Experts of a small language model.
Size: 9 layers, 35.1M parameters.
Experts: 64 experts in each of 9 layers, 64 clamped SwiGLU neurons an expert, 2 picks a token, a sigmoid router, a shared expert of 64 neurons.
Training: 303M tokens, 9235 steps.
Below are experts of layer 4 (counted from 0) of a mixture-of-experts language model. Rows are named router (the router's row for the expert), gate (a neuron's input weights, with its number), up (a neuron's input weights, with its number), down (a neuron's output weights, with its number) and show model dimensions 0-191. Each number is 128 + 32 x the weight over its row's rms, rounded and kept within 0 to 255. Numbers have three digits each.
After each expert's rows: a language model's description of what the expert responds to. This comes from a sample of Wikipedia text that the model never trained on.

# expert 33
router:060127152142131151122169156136130089108110154141152143093159169123233123198098160141123160203120108102117112085166105158157092116134058115109122189103130120150118077118099088058138118118221141104144134146127073149158131084131174140144147147152148156148090119125158105130124100105078129154103140163159144187082102124116159114067173056098096153140157105151079143127102137113160129143134148122152107136120141144109151039112117128140199139177147107121120166127137125113135091054162103108111150077135110185103127151082157074164158033107135130109148121124139048117111108156138152135
gate0:099122101086144145165105124132063108153170160141143048082153140095115102116138136118160180169147064130114152134177135121107139103093138093090111187156147120112156189164144036121149149145143172110104156149155120197161172142157107180141161118123158203104176166153127180115137100107093107098187124142164113110076111139091193114125068096117117105098131067107125137150116088104150117115048127088172140173138168163132131144164137163056097151136102121098168100121140134175090101125137203120056113118115193161141108101114057098140139099112173136072120114138124115098128116123118149126
up0:168132165149140127186130208170139126143117146141151093142140104188113149140074108165126150089082107154133092127143129141074094087147113194176130139151153067147187092088104113139079167141126149112139093140120074182131174109130112131175111150094144153160087077135131085145113136176071143199149092162100106109143117105126096179096162113108128116090102201132110073106103137169118141127080079099131121167134184129138120143084131098159142174122118122088066177189096143188157111151090094070082156124112120117171134194165125118092077120073102136138098174147128117103116107133106170059
down0:153094150177158120164127136133128062133130108146109112136109078145091136071142106140119103136107119088057199161113100142167080165167176122178121123131138138160091070124067106086130158053119082162153144113179132144028120076130070097136120133122141106046187121165086184134127194127142181136167132160099110113111198126113165180068092111136097124142178145120106124141109125129129134139155121156154153100137192131168123124091100126129164129139171118134082099125096103101114171126144145163063168128094098146186155138149091112155194129130158155136150110084143120121145184082085103131
What it handles: Year middle digits

# expert 26
router:174143123076098137167109121112081174162132143101176118127170118139107174130100121065108113186155102156108109154117158154085147179184109172122083126097141107092152137107085128150124114181106151096127124144149144228159204099114133112128129130113135099134074153102138123204161082137133200112139103202092127076135140074142138132133135148123116096128123134173096147126096120085148069121152160132064072126177114133101076092127204133142109077148070048097147115154137121128172094138122138102148177119112225143124145116074163080167134085156134152086164146136145135117105128151141105094
gate0:151164084138096118167121172123102093123100139085125147148147144089123105126059150127184117102119132197114140164098128185061146088187160114126099178105191120112157129101137115115107080156136181136178108121165056142140113122084147183132158113131136094096179124102086165206171122077133129086166101119145092096149120090163037100155163185108120147088131204130089103126074114133128105110127174163079119140128073102116116131147114094149088157108119141063112144127138146086197123095129130105141176211117096070096154140113109107133138115098114110108146148150114168072165105168136148160
up0:070113165110137138083102166154166124169151140070144075144164164140155068186126129107121050115115117128118101144089123126089171122098127064161100162068097151127145095150102087174158117194167094050095148128164119155187110202136108137144179083175125155112159177112128123167172106126198080076099141157128156108113130163203106069121145114134159136110121128103105085110144087115094127181056112148152106144098130113177117112131108093134093177110090124152110135149122147137107106099090106165125132175180123110142091151084153085129115113152092126143166174109107099113088152174167182109
down0:109136130082083125155151086183182106168097125155099119113137138141128138106159130123126156147125111104121105112179152120125132137122140155117163209116109132118135152148074120172144092148046132143217095167097126129133092125145132127060159111120108151140082133169101075127117094152071123162178152092097133108141095039166121092124122132125192157155105059192179129191106136097116188151132092080035119153098149134139161145109132083108114187156136118165126079074138142192079144154141177153148149167138136145089143126063158080096105134100129142159105078103146099129141146130154077164
What it handles: Table cell separators

# expert 31
router:128126118091082121151140093154102121135110161162160101154155147106187134144092173106070148153160165140154150105214059164092122144129143154229082127162093123128114082116095168138164113114131149145178142127133092199149153117085138140116141065124109054140063147097112144125151101154134130120120144243102113132088156060069164131124135162157087170166133103128126121120079090118138118137139130148106111125125113132123071123138100149128123099162141136102174155121125126134173063114093114135162120060124160146130165124109130075137110069103133078115129197169078105202153083141177144132
gate1:132109152164113098132111086075147155122131137144183119079119117097212145160100169097122168134165150116146140162127106158170175124138177172130083129197094128128105109139136154132151118073109099173126150091142140137123151104083153124110096052077149063125146137104078139079116119088159130140095100178111121191129111165140166098089135106175132144175125148101103099144162136134091132081167066111097116211134140161177092184129102143091117191100148133101123160064126189151164116132089173137097075121048149116136130090148153085129108086120155145090142114120132108180174100138089203172
up1:152116163157123136155076184186081151133186124067089136147064149127147168114113125172079130136113104171135109142089135158148088151132107169108146165163109124143125195090121065127117082108114078114149086082173157168180203130198113134124130154114127081100140167110109118146072096189071138109123136054144076139115086166169106146131139105202105104155076160107109092105108096150203188130142173081115114103128166104171115091114101103184127131126143130085102118147126081108085137124183115147107135139094174163106121086138165059163141097129118133166148087138157104126105156116110150117
down1:097135122135138090125107071148121088126108127158149094138087140120102138120132105095100120166106148133136131179126150121126119137140155150176096082152104162085230124114157122071114162140152083138099135122107082100141136137098190106130129107135139069079154104140094171127110164143152107150122124070150141156179192128099209109060140088122033161194081071129158108091126122145130108102161100128193094111137207160121066107135164112101146148150157161143122192108071135138147089127120139185134085184125146113115084166177112085108085147118087124116121193141177092150174109163144132168
What it handles: Table cell pipes

# expert 32
router:071120134158113129115132108149114130145153178080138153140136191130099156155023116129130163160150142105124186105191141134134154149133140118190112145138132112106118101146153108114083157102128138194116088140211125137155139179063152066101132135051188143129134123187121168091138128239145090144055145127134140098094118060145123140110101090140090120123124116193142136096099102114129113108132100153114132166171147146118078092107114145070176139144136126099142106116125144158135033107144139141141122127109135101137123095122150112179129122046084150096145136106157066121081165127143193160
gate1:102106113139120157151123135202120043087177139063089163192144129108140082132112176184113071174093133136155152146194144091051112125104131127116165164137111126174097115125172151128127123138112088164153118119150132117117125137145115107163150120137108179121110098142072127187159130152171115141082133140079123160111156069127124111114163158114165138121146111120106099070159146103120061119109102097146167128102106080108155057161187112057118106103137127152107124080143119177114160187060209118146101066131147100195189131210086099142130124103107098156112136096129126152150104116148147133
up1:144112112149067128132124063120093106126129164160151129136194122131069067162136112147158119142171140136140133107149158162155174163162077114087107105154116173159094101138149133066130162106134146158077173079161105090052135146193165088083121138109164155092192104139102173127114119116100118117116173119151143148047110145166118102107096112096083167110106194127160112081108083123127064101160193144088108106108159101109120088115172115086134135145117124115146153141201142130112145072115160150122135121121123099112144177131141058189157160119154148063165106203126143140127163049134140166
down1:122087103124071084089129145129143052106095051116097196162140095162135177074138135119146086188141167055082124152149133174130140117145088130138116128111087104121193068135115116111165116156155141096117131145145147113147171169078114132084131144140110089196107173157101090147100130126145119133158121131148135122136154183164096124089116109140167117107086154120142177065127098098103116125130160084129107112070159190062173179088077074153156122048125134157183115149168118114157136120119185112104158144124061159140155192095145163133159143172112106171140146152098126101160187108160111135
What it handles: Foreign name middles

# expert 14
router:152042118083023133149110127202157175123078127069159018126116152131116113141096127106159109191120168204191108099167125113133075157180082130186135150103112129084134134111144131138152132119183176136161227151147141145123098159128105158146095127179159084147110141115101094115126110138100148098049133100077138174137139116123166128121159134152059120183150145126088116114107137119126134156140121091110125102183114158091163110123109151123138120145143119128137146168110180144217113090128107107138114135089114119080182103135165090141132123119113114119136123143104074127176158119101126157
gate1:135118138194153085116094093115120143089099083153166118156128126102156143134108127134076127168182111113167114166153114123090154166162126149125131115133080151134054134117177137132159150154143091178192119094095119116114119168186146150118053126208109050124092086117084130105114110095155143139127076167128093137126122150085055151087165061140098105133139189186081120106093115158104131141172071112145249150132116123037132123135160135149150141136090174116158185159159182145145176115149124158131090127117107114101103140104152101165159155179104122162141142113114151145128121096136118075
up1:152158093124204117151142103151139207131190166158134119138085083118157075130109131139136101206078118074121132142132148164166149071097121127123120102111178112168092136109103112142114113072156117096113121110111101117112137217099155115078173142075061101148164110093162165145114087144135098121079129150089101164152144127178130098153145079094138128110144113177102149130168146098152089093149135186136123130140130117158163153078085118130119074170165097140127209171102098119113166085134136119176160113062195082135151117154130165120107146045084122123152113121113125118197096175107133082
down1:058134136091075169137124095091104104216115064134083123178194174120095192139114108120144133089075187130173142134135160136111119108120133149133174074138135182064127130158164156201121164189179108143066113166125098111134120106090098192132123113165215122153115130118110161114067066131143157105133115143097110100096093186115173175135125090160101139139100086123118099161101084131120170174150111136120147149094139083134108082184136144155083138108144126105130089162099104131095089080140145123164121139174109104082146147167160045124121115142171122142133130162134124119107112087142150161
What it handles: Discourse and fixed phrases

# expert 24
router:127102157117091157163172100130060109141071179151155059168191127087171183165072139081109129141138145158166136114182119140114121165135100162157097172121072084085108128083117132138123121172169164137114126120159105140116156110086159118165170090098158105174123116122099184128111060181138180124090125158105071093102180130094178096103146115125097139148161112176103134109103091093141081159157133095090109130159099166087093098096121158127151082156116085065181140175109150159170108101126098138162151103112164170089150114073159098159081093072119100100158124192120095137137122170116148086
gate1:119121166033170145113166165186107174145155070098173155124160168155144153130151170154083168138120057177133155139069143122112177140147091106128151134061116116077119124091177151140213140102142148118145174160133065077154135117108139108122127148116125097079135098126110157176123189160119113131121125139087159075054124187133133106107078137121194133129060146072137110132128103155103128142129087085153169139144095161099161141141211155126093182142147155107101127142156156097088095092119100144139081114127072086103163066091094117112148116136129100140137125161116179104144133178125170120
up1:171152116141057164158105061090096094131128128195085097166155147101145106169101124160117156117177101145103122148115085121073106160115187116099098147139077066153118174090162125140127163173127166144116162118148153132172148132086141089131131168146117121141120151085122168115117149129163133156107018091156108130137098091164034124163097142099130147141135118111164154065165105138109056129101140113126100084156112164171116138098104140164155123074141224125127174116111145106131119137117121121084158136060152164123108120128114100136161127162120164151109104079107131167013113183127154115
down1:065101058156153119152116160103154135242117129127099186135152075106082110145126138061203094103163153119087085160092140176119148068129170143094108064130128127162214088092127172106162125153142110120169137126100111111165145165199098180131125109094161114133166117153147098136132122167150154123170157146147140118182126055091113121109161144166121119130136157110122128111145126144159114105134115189159133115113078155151127092116120109077146116141080140115173099068102080080096088193046107129133162137159117117094156119184106101118134156148106149091073140088159133146134095105154140150
What it handles: Mixed punctuation and numbers

# expert 46
router:104124154093034129143121176109162115177059129166185169110139085146129127125140093132130142103129133142164105103182069142042152096146125154146128157167084131108151134146153154069117142113143119150111141119150144125136119067124132166129126133090059143133087076094122142123141114099158114079065109134131106123104123165147136129139185101143111161122150086149065121078121144138148138129177116143158107100170075215137113152114081118124164129171115093122126154113047106186123076157198081127132126162159157107121130095112137074150122131061096129145127178198156156198170122154061127077
gate1:125087139104093088112152177155114110186113177148157154160112101143130154096057140170154095056136166134118140060170106141097096156120112133101153087161072097120250103137146176154086133148156118072118117147173086122102168094153138193135113113100142096144083070117138196136146110127135062144107173074113113209099189129114164107129135096126104145111128159145127133108112131111124092101089142167090146114169153149130135107114069131100121104105152098132192144114133072132120120111173070098176110157103154143144160135128105117146199163121074159097172152192141158091123140093116141141
up1:102156162180120135098116131093160143146092144100146144146090111136148114106151144138131110102195110157147102079154138135140096136160131106106154139166108131129124119176166172093076141119168125108148078165173161198164099134167151123220141103086070133066121096115117099119138142177087108127094134129098085184085123146167145146099152189122174137026109081105059122088181107078127105102097099116102110093121118072170164159110068139126120157109139137089131157150102165105118090119123107123071177142128147123063122115118152085084140137175178131048177166153136164143125162194102105151
down1:140096082126141160179156117114132102087128159102182089084054131082131182177191147182109120112150125146111159142145183117111123139090142140124085153151112108121138098086148096076120160124110065089127158156130179147101079159099183129144079159177092087116142218082111090136110140113147174157131143164138138131198121181078148132102151068152131095096057118089138166175100164136060141089095075181159156096089104130121127142095133088171133107129133136052200127042090134141115125139134147153115138131066154125111147141153172156138150109148161098126116149137171152148124132134103116115
What it handles: Wiki markup line starts

# expert 43
router:100125118149091109131124156169107194139141142176143038119135147137180162164102151112093105148133110112170077150140079152100139111197137131160136158092130136146096158124103162145091117117158129148177173111110169099157169154116093043142120118105088054192155151103107093154112101138117141095116145139070126086151154137064141153111131094152042206163120139119082124097073139137135113139186151109125156151083126132106139127125083128128179108178116099134178173141050139106156126055101100137108195114023136111157130109121110128108098121110137155117120129164163148190150150152098160129
gate1:135071166078105142175092148082082116092152132133166111135136125109131125119175159139109069114072110129090160172120159150126108170152171179132158124121097108111132054185112141143129083135134116160146095149132219131155115133115145039027184125174093074130160147118153146106126090167080119065129117104125125098110155124080137147104117118151076216150107174105109123162141141138068123083142122158154075123115184118105121127151127171135178117152118152162140117143086119105146067122133105113109105124095147214182140164146150138149054115124135100125127167156162145138186130091118185126
up1:176150148080025181163120137065202132099178113125132120115120098148079125134130160087134111133127143149090103113118065168139160157148157162118085132151131157186127114163164061142143170159106098113140092127151128164128167108121053132096122111152121053144169107102136089064096144187133127143085137151104115159141153097090166103095138152107078164130099143118081128058160125105097103077110137112133123145060167146098079136150161182135143119154152149187129128139152146165141163167169058134135119172134132145135086149120116138083185053164158091143095130081109087154111074133140104148
down1:176115110122117144166164107085136043161157083202131156168111112132137090133063084138156123111101097149073175136139087127125094162114141089110163106136116072180173118120094118128155156158136158101117145140096115127104130141136176140094103132130065147141148170158138147107128096147139097080179104135110136034116141096135180108171137158174144079106105086096101140082169119164091189099088178106133111120182094176166079179135099224226087120133125126140131134081175144105137148102111096136123099155115106166111127113190147100158126087125111147143121118130182130116077115154178120097
What it handles: Word-initial pieces after articles

# expert 53
router:174115176129149106125186163195096082105167176091134139138090180120116159185145131112153108152197102132136108147113139141133072209117170190140141208173109130116044132109141154051155120133117108133160177164121102159128134134155111052142126068070143107121176051159134138087133110199141153091151138134114107122082130173136091088155132095093130136106147116155087189146078041025118151183108114137117111099159139146140130131138139125166125076105116155118140107147130137130091136145145144141128121130104103127127133114107096101124105138126082150141086103146097129124112161092091117064
gate0:118115120062127122089142136101137145081164124064166112140134150102156170161094138122157090065117114094089123114106173114155165168175116162085116141178086120136104089138099139117055113182173137102097176151135146115213139121114117196101152106108154138159108140130122140114182054144108160132089128088106119089100163112146143143142081077101107078113134135169185155169114096119132173131162162159160096169161107103142146100115117120134122138075107104149177129111157132171125148117193149160107122073134143108090145115171125144243144140117123084089093094117196180104159041136150109088
up0:172206097187148185097153162105140059137083107129150127157109130167131146177106134110161066161077154176113117201118070154163100120144135167116118145098109116135105139118113161110133107088168085191139185156109091107103147099160127070095116156143141132116144089085182150069135076145104127095108209095093192110085076177111114106121135137179085130120126124157147126130094155060109145172111097103143176149159176117121106088084078173135157123147130132087097144114127081119090153086107130129084121182150151180129138149129094081117165085164093138083172178143120142163146090140102133129
down0:098153105117096136103120147164158169091165171121122108160127137181112099086099089148066156089152141130146105094144116133114135073164121082103129082176094135144128077138095146168135165160109082164085081101096120122104154040117142152100068163117123135085146156098143161139117095188195114146145099114131141082184067157157132178130141143087138116097206165131132123130140142132141173107149124137113118146095123152212143202131085141165061147182140114120172143120186045143114160166136108101100080114124095166065091147121108108076109173153142120090146096174125143092128167113170178126
What it handles: Final digit of years

# expert 51
router:090074255157122150117148132197106147136132139144110123105134158143192224152131128114143141172135103178150130073157117100159097121137139107107136109111117124120119161119129151156149115126073141197120071140130168132106159114140162157163125108099081156146124088090117125133155100130161104082124116115163121189123139120110115053114189123146139134121085140147089132122067137134132084146167179074113133088105118103130040110142190122095095136144081129163143102090138066206140083097083140138135140112076140154169120108123115139129057158149070149123115143112134138208094156145104135115
gate0:160109120056111132119162133169131123105113117104136149092116227132133088101161126128103178153142102102116140093104127079183106044112184149081182123118075109153100169155184109118150134137090177186100115111121136154146179163122186068134147136133148140113066084109083126140175060070153136137108120155164127119135103193142169102074145099128111134131129102210128126137092204157170134111135165083138072077163136132112140116167101156100181103176113159123157169120130086180119136117166186129110138098133167103139068088130105105184112121120137157113141121102144064143135094110127155110
up0:204041111080122153097065141165076125118136194127154164137143171169108123114179210155156080135146146100143164114145160134205132152154158106154127118166135066139117190147153097093122108124132199091183134173099119176134154115144099084137133149142123101093112102160124122167112145170093129214173119094086127092153103072145153151142049197137072145090106170132102094137105113119093088108069134124141117083147123152084144118177127091104131091125108135116115155123132087112098132157123073140173158112080152129123091111115149138170111144091157094117177137144111163084124098174111133106
down0:156100157116149121108166111127139153108157120119078110196124097109118132116136133085083109126103141139123100167172059089209116100117107157115100131109159133120121113159112118125125179139125084124132180152122096134075122149159159157137092159138125199147164142121125127155114068134111147126150128192196132127163119118138119134056202118152128150121108108139158151132056118105174096096062070076115212129148114150146209172125155166073125137139074127170138151209167140129073113162079084152144163095131147096152086114067129161141104110123102146026108096149136122136122075093147151114
What it handles: Definite article

# expert 59
router:088137162130122105163213162159117141106151200139073154087119188160176140138091160130130114122144136157102104155115152144124155111194099198114115144127055133040126149103161113160077114152156115085078156115144117108123138137130135150207143032152165156125160054156127137118084063130098147118108142182111147122149124138103104150117177105057154137137178082098086172136121116078153114142160163065163105098120120170057147058118140170136160066117099117112122162137112136110110154116085106185150117124087120111153141134107136102134132104165095101127107171163080126095147101133130148152
gate0:148150132110154124159161149143083137159143153185067135136105141131125099107145146156120129133127106149129107065137187186093130119094178161088123128158099080154161106122157113107121125154123115114150156114097116087117083103122154122192149118142223191157144082155133103103084121098147095091101098142147156183132193105084154132128122176107118115176152149101124112129114099154134103182157092109081056135160124155147142145119082207084142106125133112076113149110115093076135136152056143152098189140094188094164122082127075155145170069191100148129123187141066126129160048150082161115
up0:144119117072090100172168117133132085128120186115117146147134145166122101097142232235172081111153138099117127141114162095098086101125082142141162127122104107148128156150167095140163146170151136112139112118139109095088149165103176126168112101123122119123142049094114094136122131161085122100065087189136080175085181091129121142124140126098147165126133091147149166064062166166163143161160089137158125095119147116117124162105090199115115163079142122118078196085115108110141143095077078174145123129135121121154199110116068111129116132122077141166149158127219163150122154139113094140
down0:112102132165096076139109116114155162151100135210125154096053119156153135137124099163182137148112142139150213162125154106114054096119125125112127155072125199117173116120191120134099159179080122125069109142133155201097090108155151091163110107148114110154145120109133145140130154105082102151111170109066142100211088087113153169173118079127051139118088136068088117221138155164077182127161115131129106141082130137124159095096135136119108126138147105110137111135094109100120137128181129092110096115145127079150148143160141117135101146227166098111129120067104136119105146102144168187
What it handles: Inner digits of years

# expert 13
router:111134117106135125145095117148151148133078143176106076170149105058152201095131230136127146146159113209177121119116176170115132101084111150130078130166094101067096150078083129157065127146110156154166125103134119105098104117123112177108119168134139142149107118084122150171157153196137133111095129114084124090126114150090135135169178118110135129148128134167135142108155138121151145170107128155098079171120116117128169141099084136083121123160160096153123112131126180173112084132145057110173201063039099186096126075150142132086172022113090124144143172128137105130145097143131131150
gate1:143133134122116162176131138149153134151130139131078133200117089144199085118064137112112142131157136089145135136147140131091109113129101155217159155138134148126118132161133131087033141104147139119120054073183071133130138142112110128094105110133110130156114147104054107081107164169171099152140122084119067114138122155126110146128140152131088184139149160173118091162144106192143119143134165130085133135211150128133127085160067109062090173158105112118081128119113145106123153206168106190149090097082086084081115175137184127145195080093103141120189158134113096142143185144109120148
up1:110165118081152127197128098146113191149100129110094132133109114123153140161064140107108194157105111170135086154179068171084096144098107101128137084109132084080166155173130155136053142098150076173085126126140105121095144135050114116107107120125093098126134132139206114091113131129111152177084126134130144169120126115113083123090110138115134150118078130152145145131153111173126110093174092173182128079171155126164116114126112139125099124114159082156193130187147195092154139173121131123217130138128076120174151140103088124072182086140149124167104173157127049057100148142167163155
down1:067047105121082078124109111118102097046169099190144154099135112145119150154132132058076101119142083114101140144163150110147115130118165147134119109157094187145188114178154132160098129114131080116107139095099091108107143112049186164134104153140145182183122152141166066084106089184114128097162129137186202135130120140082144148105093116136136162114128178135162111126156118186154142144116134122145152152123040134160167124166089124137110166113131078172101105176186190112149059168134148164124166140073143112084094116147111148147133100128137133090139077137151146069115138171092118141
What it handles: Hyphens and slashes

# expert 39
router:121138126132124167106108090108097148195141151115159158127152074105113170132053146128106130134148110119086162059120161166116090144105096120116134110115118129040125116131168090161146167172101168179201100116128130144142194132142106089133127120045206098105164151143109165088146093155143157135149113111154104080055121163123110144173090107124152122116106195151111110114135117093167150122120110127103165106126125116112154094072133157133144107192157153089164134136173140204087110084154103098151136149153171097125157103117129106153123115128064153059218109178109087200101152177159106125
gate1:077130116158125146081120098142152171146107140067091101158111112092106100166098182072149117147142127107155153107105124188153102084157087105095107161100110103125115132116128096117151100147151131174128095078096167103177163104094126142156123120068110142125140146065110110148121187104162142168190093136163123112093173107152162108126163099102131169148083151123141150097144100141149160199145147134135202140065146147114122192091068163158132112086133163131197167138077150059164145121138108114055142185116156097195134070119165101151111126126173171146096136171093144080109126191071097165
up1:119065144082142171067206087150143128090148152123154155140105101120134173077136117143153094119097084139153189141115136128107122109099118128180122091132123096139136104130085182174101126125116150117167106148083078091165119124072082146095101101109152156126132094165110142123083163181137102107137152097164171184106123060100139109105110119071148107077135196111137142111111104079131098136196137118118114120190031092107172127097161142101126133108142146106165139150119121125137119129186177125116150153136129069153160158116121081189163143098112115163143143164136255128150167102095140195
down1:139155134102127085085144101089132171146118096147130160119113063125164068153126133098120100104121104154123096123169105117155116157129163053078134137168161147171145083101122152224118146113164107126190113126141124154137167097186117121095135109143165119138085080130151146154121114092034124150121158110084096155123085178152147183056101147143180101122143144074173157172179152110106184103105127133184086081189124140110162152143145097127090077092154148106118136095147188134126102169113120175119155124149158073059149116182121111135126125105118101146063162094192110121107107135126082187
What it handles: Asian and Arabic names

# expert 60
router:175046084092094174200141119175131186149121081148194163132220166124183096123101143121110163091142164161124076132160166163084134135093075206118139156157118141146106149081091065052097159106108111137173134148112134153151176141166131149189118106144082088104148128119116113142108131143138100151101130133084137155119200077086120102144145077158112148128115084121090109128156161127121137159169109090148069117110109099124083126095112116083128146147118111119123106100133162137116116164111150128123153121146111119127120080142214162175111108148174135057103153119176131101182111158075145090
gate1:088106157156105098194108094148134109136091099186135060072105130180142154081102123134121119138162132141122113152081145135139167134147110161119184114137125090161121100128116100148112132161131152146117124124136073181130183165209155145153180151146108130187160160087083069143067058131121145110133102130099151116116160150109116083107172148126121133098164118146124109111195154145184094147161138149090109123137168134033075078129156119080136126118170108086175109149125144148058152083122223134128150115077118117128110112160136147113114041173166178076143093109163131169164133081127113106
up1:153124106114147111106114179188135113141153159097134188114152133122118190113156121128141087156094073128100134168128138121182194178120152124121125032172151095107098123129114122110095105122096131159167110089153108138173142141094088101117171099116049132130136164070117079161087126085119088135122095132079142110107121109086121169192119050204128119134064107120069124204140118131125130099084147075097153162081130147124085193118132197173159106152151121116104133161142119121115141138144129175104160094112186116151178114130128084127116156178126129147171132202178146106153137116197107098
down1:101117093099102081122119123208147106154142128135080182111140160130157127106185091064147114126110135138101074149156094074082111118173123097125169154102091184137116096104133135132174059113096115098209129155115114120149156077155126156158089115087136089181172093087145087124151189073194112168193095078149176142131101040137160158142069076169124176132136133124124121121150168112109131141186094065114137127107153148161101160150170094155052108105090103123110113132125118147081145151110176171098155140146120098134160135125146123119170128118091169127168135124116173128175163151163088118
What it handles: Indefinite articles and determiners

# expert 4
router:095125134102147167142115151152119141134104188137184076231139150086164155147110156118108157123106140167178124140137097119105121150137148153108099153111100116088095147113147180094139134175158150125107135130163136163109111078079152171152170044165141088123089127127104172166094078123092118115086132112087125170073138129147133125109165088127123091143206105151067118113112114095098078173166182043114108143142103131153077118120141143090136101133076142127160186130097155150161130133085137133157177108119171146051163126095125135158098138089119116091175166168204123175221109133094133110
gate1:115129141102123147080119123157103071116094104125174110182120113130139145124132149142163174167090137106105137106163176135113216154135091126143108202105059091096094118093183128119136138089126151146155182073175160142162057116053120162116139123138090108116099123154113141139225094155154158204083149129066096190121073114109154132106163123127156054096149115116138109161081121156141114121149157156121079121117171096145141174183149123083136066168129100151131135086114145124159097145071122117065153104201119141110113121094102197114137150115114148116080147176102119132141110118133177104
up1:089175151140124170108089108131128147197151139112149074106149140096102148113127118142105174132133059103100056085150148110119094118108168188079117119072071103132171106114140136143099173118181150179160142140201079162142134122149125141152161133142125124162145136141126122143146083094138141102130069167150171065108186164147063167143143136160107132096197130142169215121132080075071137073157133108135150128132136122115098083090085100101141121113109117122122085100129174134164158120064161141095167144146143101120115169168139162151101106104110088196060086193083150152134133065145134132
down1:143146050140136156138153098138132127127121074151155132058148072187121120147153157162073155126169145074126112066145140211153148072102114121138152106129098132145212110151104183124146169096115167143115116132133107159065150079161086147157143061093098115141120152155121114168113107091159096089101183093108109150155157095111111078151127144145150164115085056079138123140131119115149046116097139108081148122133136142076138117140121188138152153174154196160140128101133126079080124185072134147165147076148137167166172147086121196139098117124156106138125166137171106106088156128079147091
What it handles: Quantity and partitive words

# expert 44
router:084060182114164138197201189126086078122109156086132144109104086142110108098127153161139119114169118194190135163085172114170110095139099082109115080128104150167161161099153191104104125130203107168084185101114123151122130125099156171114130144100145074135112129099136096105132154102129171148118105187136106118129104189097126124153147091103169109098191174152094133132127159107137153137122108095151070122211095099083092084154109098161100128103077186142210129114109110169147183164109096169113145165121192113159137124149192136117142134143096120109087107094123123111101122098106121139
gate1:154127114086052167155161144104092162122122108112115131093095080207098192148134051156079131116119140211137226110127109181111096134168047157108153088074191094123167147139105106151139108168205122102071124110175123103100100154077154151149179144165120131152126153110115104095127133079143148124152134114141147123161112200100144120159126133143165129110151138147127141117159131065077126147127150133101108119114172140033088073113110110113141143186089180097186144167075131129140172119098084119123125120169090109095141135110141112112107088102103122128183123114111154138135083128142119129
up1:042151089157109107124150116163154095097153136134159176167080083087163088140132151077138095133110137124151102181160122067165090188141079128070180138124115156182115143098115172131138145113128132159107144148103115138134143172078108093138153088106126114073149041137083218179097149129103122114123190115138087144125137108101170121136135127131126073116113107119101140118102087141196171101097064073152111133120131105156139140138180150121029145138151149144087118101116151128139152134159112112122147099195153091104086101159127161159112199137194128053139126136157147059144113153145130115
down1:133153063088140057175120160091152121144195143119135084127167112089191106091112208155108078171120116067155100132144150108115084159152146144083155141100097164156096136100133134167123167095128151120193132139120113117109134158135078075100112121089132151102112087128080123142178088141135113121129157225149066129134078156130153152044149127126123086188148092152139078098097169158165111120136072124153105104116160119158159163159129119112150118082138219109136145123140152160120099151125109109148076119125149111071193162195145185104132146114177100136101088083131148150121137122144092086
What it handles: Commas

# expert 63
router:168177119183154086142118144177092104166052157088081106143145123092107201158109130066104096098117118172164119077106174135120123120154168123126118151126118091088116061085117155127153108175130137192085089099149136137156135152136164110207148132133149109178159141109103170129129100106142183142165115139111107067092160137119135153167108099079119151129226175128086134102121126087139125131110113129122100105116064156155122123066092146167182113162111094116151155155134147147116162111064116135141108130112137149164186093123112145177126088147083153050124120170064117139101116195187172139
gate1:158143125141111166133104109107131097131128203112123139135117092053131127062075098159135094113124149120143094160077163144068175179150071136153131160124087110134109118116154121136141089107193046145069142112142144147108168223126121159164136135115155107178101117092148105094112082176146152161189143111134128184121142146059167092143143123155115183140106128079133133135097142060167115093140197108140123076139130141084087185097117075152155175107140061179117136181142164139103103066121149117126171099127169101155152135158064166109101129119142124102151099107147113177112145178112161142
up1:137103128171169126122181137153073148101172071105145120128147155123079137091104139164135086172134140182146129105092139151109096155199155154144092178135129111094137139132141123092104128150164117139095108163124059099124108169210147131130117149138132143112162123139149138107150204068180146119106195150188135073116168117116141130161194119147064119099174128078111106108089121065124095094090120174133119135110106140099098099091136118118089101157150092097129111089167204126121131070173102143137089045147180102105114118126137093118139095069133185198155089108098120116156156094085193133
down1:108109146129146080113132158148106124145099102119062125067126115160070166137066111144122153106086106160083129087176094138103170108139092097154102138167108102111177179150136127165152173197130179071152140150082117116091143149088114192079170129114130154094095182156078077078135158155146106087088113140140228174116164196020119162125135125148131119142137100103106151088153079103137114122135167105148159199141133179121174145125129107136116132117089093140128132132151159153098107166118105184130150156095137121139145120111155094108192099133109046146147197124097099140127115160114111129
What it handles: European surname endings